{
  "d_model": 256,
  "n_experts": 32,
  "normalize_top_k": true,
  "balance_loss": 0.00209,
  "balance_bias": false,
  "router_z_loss": 0.001,
  "init_std_router": 0.00803,
  "lr_router": 0.000339,
  "vocab_size": 8192,
  "norm": "rmsnorm",
  "tie_embeddings": "early",
  "batch_tokens": [16384, 32768, 65536],
  "dataset": "wikipedia_en"
}
Below are experts of layer 7 (counted from 0) of a mixture-of-experts language model. Rows are named router (the router's row for the expert), gate (a neuron's input weights, with its number), up (a neuron's input weights, with its number) and show model dimensions 0-63. Each number is 128 + 24 x the weight over its row's rms, rounded and kept within 0 to 255. Numbers have three digits each.
Before each expert's rows: "gets" lists some tokens that make up at least twice as much of what it gets as of all text. This comes from a sample of Wikipedia text that the model never trained on. Tokens count by the router's weight.

# expert 19
gets: ".", " |", "\n", "-", "|", ","
router:053116127161162137122140111167127136143133127144152161160103132132092133113098108123157072117158134164155159125161104125130079134143128107088143125137078125119115157144135092120142170133131116
gate0:134167133142161109110165106079105125145106145118140124159124098176120132105125122111183142135160121147180132140175134094149123137120137114105149098169125095156103138130132100081130145124131128
up0:119102113109080161131112088156181090127121112105129108145159144156097146099156122099143132139119132120095144161116100100087104106074107122143152159117120079111148137108108160143120113117110132
gate1:138138125129163109115151146112127111160142114131147120180148131148105146122096106171133121112134123144167109132181129093156148155148145107077119098153118111118162114155094095106136156143137158
up1:166167119089127126136117099099130144139133153119127132134135167144113135095129141132141110090162095119118101151106150123124178167142112137115087132126147107136118097116137136102117101134105165
gate2:117163134139152109143152138129143168134142151117137100167102108176138152092091118123152112122119126152173136121114079132127128147164157106123136115125099125151101142145125084117141126126124155
up2:139122168105141135133110109141146108125133115112124132146122104105099115098116123128130139095141137138117136119136147118105113168110119166129088112142135139152165104128107081145115116153141112
gate3:141111165139113118120140131144141119138124105151124151155128110156086157134138110118131110134157120121121105108144122113148116162115128081090140096171111135130106185144117094139108134114120158
up3:151177125127135147107138138153119113126128085109136142127112099107091160108118091142159107079122150131107136102150131125113154139165171153136141084109119137109158123125116134145154104162153156
gate4:138144134128142145150129161119108112148152137126143162116094093115114143132114104118151157091134138132155129155154156116132134155149144095093109112180116130133127145198109116154154161115140144
up4:119137141134153126132119122125104097140135000087138115089100115120119171136100109102135151099127164111118140153140175115133137152130144119120117113165141127098123154144128142129147140113118153
gate5:156134155139137134110133157132124122169155155134168155141117111174126160080101102114157115120128098107141137137131127126148159179137145150127120110178102108119123128166122103152119161108156150
up5:127121127146140123127130142119137097131109120127124104148130109173099143140092133142150139148119111142101143142153117122159117131150137119105090097131097137147125121155103120130139156137151146
gate6:147147138134149114136148148096100136175144066135158161161077131164119136106113088094179125134157152147159144162147093150154148138161152129116151095170101115156135150151110093123162128125125166
up6:111161143141098101149139127136095108148112255121131138169097127135126134141111080098149132108127119149131126162139166128149124144114118088125119133122113134146096178127114154120109150104145145
gate7:129136133127132113142144106131139114149202209138186114158138093101143170139089106119144103123160139140143129103146111113141109134099150121103129106154124094142110131142119129160157138130141126
up7:127137113111151145131115093143122140120145088124123107093140130133145109128153132143140135156132124116101129111107136150115113131145116135149157150111139144137152102120133144121113121120118115
gate8:132152120112161105150100129125143149171133122119163108152130149158155142073104104154149113100125112128151077170139133147158118142148155144104143100146106107175112139143127107104146110068107151
up8:109122154126116101150172147112108124163121126156107176176132085121150102094147087121110148131143135120162110155136151130140137123158122071113097128114169172136057140134099144169155175088149128
gate9:113171118128150137105145127129109142155153101133154100153154132154126160094074110134188114117162135180141108151149109146182145148144167102101132107160092084140124125140095094129165120158157142
up9:151142148178129134121102122120151126069135145153157143092116144133163112143144134132135091138118092111088119105104129112116116088131106148134115128138153174142146137124110111150116148140108106
gate10:123165148167148135080119139143140119150114109081161134160144115150140145126092100118152148111160145161144131162164126081120144149142152131140083111141101100151144137134120093129163146153138154
up10:138121110185136105156132100124109157108102148126145105123151144102122130162151130161109138160123110123143134113108113140143177131162129146116101128119119149107114145110149122075123126153104121
gate11:109120153127144147105145104106134117135112083110139131180129142155130155097079078116129102152150171136140112129190078140137109171157121128095134141130105092143103118184095095130134126155149166
up11:133116108144140114146153140153097107155090172146167093107119165085136176125118152097093134113152133105130150153082120114113119113098096098119122110119158187117150124128155112121126155150119132
gate12:117152164129149138060154114133132163156169117124157141168105155116148147083110105149164112118129114114151098166153147122123123146108157119144145122139142123146158147117085104131151140165144153
up12:094140137135130101111116123159184086120099113148140103115200140099116124180114101130113097122144153134105144133114076102128140132146143138123104129106121103156132075117127112153146112143123128
gate13:116114184142116124099181114108089130172131096122147149126163112117110121137133128143155160095182145166165119161132104112168104131160160142094093089148102135116098150115105092130117128145168146
up13:123119097123126128143129096098148100106141122111135103094147141132113101108161158100155111102124111075146118166117176178095099099142134107111147172099155100175109134139142129167099129119083103
gate14:156129110108164159122168169148117104151169122149154150142096155120107156115125115082148132108132084101152127154126119156170132150129148136145122138143071115110123110166130120135118136126128112
up14:118129117155119123129141142125130149132136147137124117120118155117167137122160153087111124157102091131143118134149111153119178131080107116157115174080154133126100118128153156157088151085125099

# expert 27
gets: "\n", ".", "|", ":", " |", "-"
router:089146112138163124103137131167120123152143123140155163152114108157104156108101103102160092097143139158160136151171101116145103162142145104099144115152098117140122168161104094126151164112139139
gate0:138116150137103127123138102153130153110137124125124110113101109155096159134097134088163093111113182143151135119129140118132118146111158122153090125162081142148134153165114132174141133100142166
up0:170087109131077124111146107111111133091109132172135106145159157123085168097108171178134109111130138120140101090146118131104083133155101095092107128104100110143112156129174170143155145152125133
gate1:103114143138142178148124108128097114154120118138171159142109084107092134116100124153152129087132116143163086105155107152108140105135168097096110108166110129121141111136136096133142159084140133
up1:148119105112110102133150109107088157169148169125134134132096141154109134121114115116164125107127119090137167153119099125130136147112127130095091069119112149107162102104140130162123131168092150
gate2:101164133115137133174132108174120142137148116120136170135145085135094184090102099141154130060138151167144086129142136157136121148146163105123157107147092116161123139145083102110155135161124133
up2:145133136147134095149176140091131149172119135143151144148121116147134126166117090104165187091157138167097140122125098117173122150133136087153061124134085123110146153146141133138147183131157156
gate3:154152148101157147149104109116106104160162104106149152122093094112097154096098116120153139100150162144159154134166144104160139136135153106095112126159105100113099150151095105097166148146161141
up3:150160127134136130149081067110130098104111122095148124097086123134117172102111119138132122133128137100121145119145182156113106160125143150121094146167090140120109123125118116087149104130117106
gate4:125107125125147141102169093106097130133147112087113118152115108145100138116087124128156121116136129144122108088160124133132116126145167106088074066139104102117146133143118103150146164170128138
up4:075100084070147131183074083136092128147140117118126167087111119104078103153083120103130142104124119109130122120138107106101105134177165115107196139151123138113105125137134131114119113121101165
gate5:095141156145162133114142161119128098169115104139125140143117136164115127115110080102145134128186156135131143124137121098139125142138150110111116115111117098132141171146092086153156139149151156
up5:091123100151125092146150108115112163133128107093110074138147132129133118105157113122108141143124083083112138160085127141150122111103124113136084151111111152152084139092148168155130093134132100
gate6:146146155132165143115138123131132118123156122130139128166131126156105113133108111140153071099189121175166100170178149111178126102159109104100115124131084131146148137166128121122123130121141118
up6:103112164133085139144124125087173106075090123102117136117121135113180085113154135125132098109111131118094095111109131148117131095145127118155134134107117161101105098121113159136101144107102121
gate7:119137164124134130136111147110113113128148110144147141107104097140119120091067108110146126140155154142169105143152104117159124155153182118124125138164112136147125125164074079093140139130146177
up7:191111082118113136142151151181115090121114157132133121160123176106131154095158171166138084107125114141151100150149113153116119097109107123127148169151142113127164131147137138090100144142094147
gate8:089118130118149130126128139155118097145159120160147138122087107134122147094091120080152096098169144137160143144154120108149133169158163114110133096147104103147136148155128096145175144111144138
up8:119170103139125081122145118159134160150128129179155134162114102155162112105120138114174105099165140158134102157170089136118143124164131131140119118120101110178123120137108074153129142109150137
gate9:133134079130117098140117121126128112163157105115166150114149086147097114100107090099147109113165162146147136131139124121128136141162154120111163104145098116116107161163112123109133131124161131
up9:128168092120094137103083087111141107148109124165164123151196104081156114113096112091142110109159133158118097127140136124164117099162161123150161107145126101141099119122110089114097106167158114
gate10:095129115112143108164116091114110125151154137133155140130120109146115146093089125104167147122172128139129117157178099159117107153150155141133131109173115121127113150142135097109136144146158126
up10:078095080083118125158093095148106137113115157113114100106153131103116097106134136145129122121115065118146158130163112169098107107106148156158185111117097132105087079117151151095123108149137135
gate11:083161111135164105127132117137107131172129146132167128135135148141113160138100121099175114136119112135160102125130127111120087139096130141119140099161137130145105141152127109129159159125165152
up11:109124097124132106142125079171112094154118106147161151164125114142116112122082130143151122139145155109151109133126084123102095149159135139135143126150088106147145123163149090125147130150109148
gate12:139138145130163111124132132177140141132104140106129137143128133122076144146117081131139133117148141158146127139141109099165096125140141116148127096122081126136134099176104115134179182134142144
up12:162150134141153108130119115153121184143143129155128079135160110155188116162135130151101091116136085121120110147129144178066111101115088128097146105145092125162152149170121111133159115132147138
gate13:153177128144140127105162128131132130148112107170152151166108117133094132076081106115168105116137130145132132147160115123175133159134139106111113129153103083147136128165126110136157142132144164
up13:143134125105088141095198132126138118077118102137109120100151101114140108149147164136116120165094118092108158135107139121088176080097113127135075157104163114117171094160198159127129078128090118
gate14:127125144143168143122073156136125104131107108160162137111107090161124141118085083098138112079149153184134124128144120127125119133142145129119126115135119106140115134154108110132151139120145176
up14:184130138118096131129117163136135162118147130163119144186106128137176117116153121127126113127137149105095103132116094089120126097152126130083115136097112111122125127136118133137147106090150107

# expert 8
gets: " to", ",", " and", " of", " in", " was"
router:112164135142145129111118136145129127151133123159149153156115122141110170115104102120156106114179140151148136148132103089129124168153152124123137094136095113163118123134110064134146135137144143
gate0:124131123096163153130172132114107145172132098140168144140129138150099154095103119115156129103152185126148098166162141166173113169166157106082166140154106118124124160150090118157150158111135142
up0:122120116126139060134130100190146101162131129137143166140108123124083122139131114118146146109126127138140141149169090095119142144124170152130149095146102107137128173126092134159134129091108105
gate1:128103141124166146114145128149132114130155116106164164151109108139105137093095116121148153131151132172144105122148131128129092153162167102097088116165102131106128130136145115153154133074144144
up1:145151152150097137122088156074137111088178095157137101124163123097126128139153143164116083152110144119113132155089109164111161133134120166129132120114159127132108112092121125103098129163138106
gate2:114135147141135136099132129123113158142109092105143125188115126111089107148115090098147131134127173114121132171120075105136097148129125078127107104138127091106123104134097111121152133126110137
up2:131117144117133120105111128174105148114151117116122126144122151129117130131147152166123140136143158142129088130149133110123145094160081090131109167129138125135125108113114098146109103119146119
gate3:095146120094131135110156145131110077135162111130182092145124116139112155117109131107160143140159155135140121183177096127135114140130136131112120133173083091143148141157100118139151155093127111
up3:139140119120102119128137108155108137122123090146126148142137086148153154151125096168110086139126152128138143120160123147126074145152121131100130106117112120117082123140114143156129139148158120
gate4:131144089112144143132122119120139089120129094112150119131107105151116128139117116122183126104140150171179135178125131129116104128116125085104106138163110065133154168139110104126151141127114142
up4:118115126103143153132126122104120084109120122109114138136084105118125169116143092079151141115123153130145109131148106129157123122123165110131173132132151092094116141118116118142154139097088133
gate5:115053102134139131137129143135087122151138111108167141136131112163107161124106115104153101147123148143137148159126107094110132157168157123108193138152081103134168156135119114145146132149130112
up5:114110093163145171113138156161133125113135153135121118146103126135128134152133148133132085107150081118157160131131110143143110120088107088139125160124140077162174081125137143085124132093142168
gate6:095133112128155164116140177134135107148119097139134128131140098173097136102083116128168135100131143164142125142144107082142110171146150120101145104159109095120123146168127105138142134164118140
up6:135102092144124134100132120124135096138106079161142153165156152128127105123143148101130087141114128161140154142164157132147145132182118138083187147165126092134118140107151098119143142179121168
gate7:154128148152168103099167165162126141146125111133143154168145128134145142124098134090141106104119164162126131155151126151153104159154133065102143101145117103149147111131120138122150179134144155
up7:085170081121159126142149141126109135131137112176131139126109165095157122082124093122126120110126121132163146181108153109165129129131101147146138145107099123140108153130144099167109158098134146
gate8:112118104096140127144169129118093102138128121114134140128132115182116141102094100080133102137141164132169124138175078099134125150158167071103118103177084069116138151124120138175139157151134118
up8:095149152111112125118168143139169082165105161118107127105115131166120139084096139085123141098133098148137136131178138142115100139136155139101092095171122117121143145145119096160158121140121147
gate9:110164124149161147105100158165125109164115135152174160183135088170107161108100082126152114118143118104174137128158107120142145136146145120087114126136112108111144144161140130106150126103122130
up9:135137075109159102125121167084117099116116141131150150111144151124093154107121139084142087135108161181127149102128089088147171117115156118117124141144159110114142132130127090122173095112119114
gate10:140143138144142140104158115153165138165098127115147134161107122149103150115094121104182129145169127148157123122162139129168087176186125128109180159154118106147130131158112108162159127155146122
up10:126126121120127140085135147135122086071127163139128140115134152167097130114155152138136136121118133087112135140136145106084118161150118144095145091114144117108147120074139153107106110154102108
gate11:159170148162149096121166151150112089157094111123149135161122124144120163102094109119140096105150112167151106120128103110157127141150126126107123082155122132096155182136115097163129164112163119
up11:182115149114099122091129139131090051176191123122130125142157095113126158090138116104144110140139152126129137147113119121135144105129141120123138083111110097150097139119123141127118113141187138
gate12:122125113101155118122153137156104106172174112111121151154134099167091125096131128098153148129146141149154118134172128131154078179155157162094155111138122097169124147150114113109150132099150137
up12:169163139135094134105172113097172104105122168147126109074125104129171143159161124173087166144148100082096135120102122129081159115099091120158116156104131137156149112145162135153102125147110114
gate13:181158114115109164112153151132084091142144130111103133109110120144131182122099096147111121131117163142115126158126089123167114163109152135068117107126103099121137146160121142146172161109170149
up13:139124102163138110114123111118096157106071109105088103161105129137149087144130152114133097110134127102126174089140112088122124145148155103093088095164100145120122158141118161154134124095138136
gate14:086095102132149124127145117116107082159114094094159164140115113148080148119086111096161094119166129139153091122173095129155130124182152112104125113155104110124133153147117112144179141123166147
up14:131147087128106089125135100147094104156111094118143152102108150096108118142113093156128131128091110127124085125095161115115172135117123169114146149098139128143133131128165158091126107142097105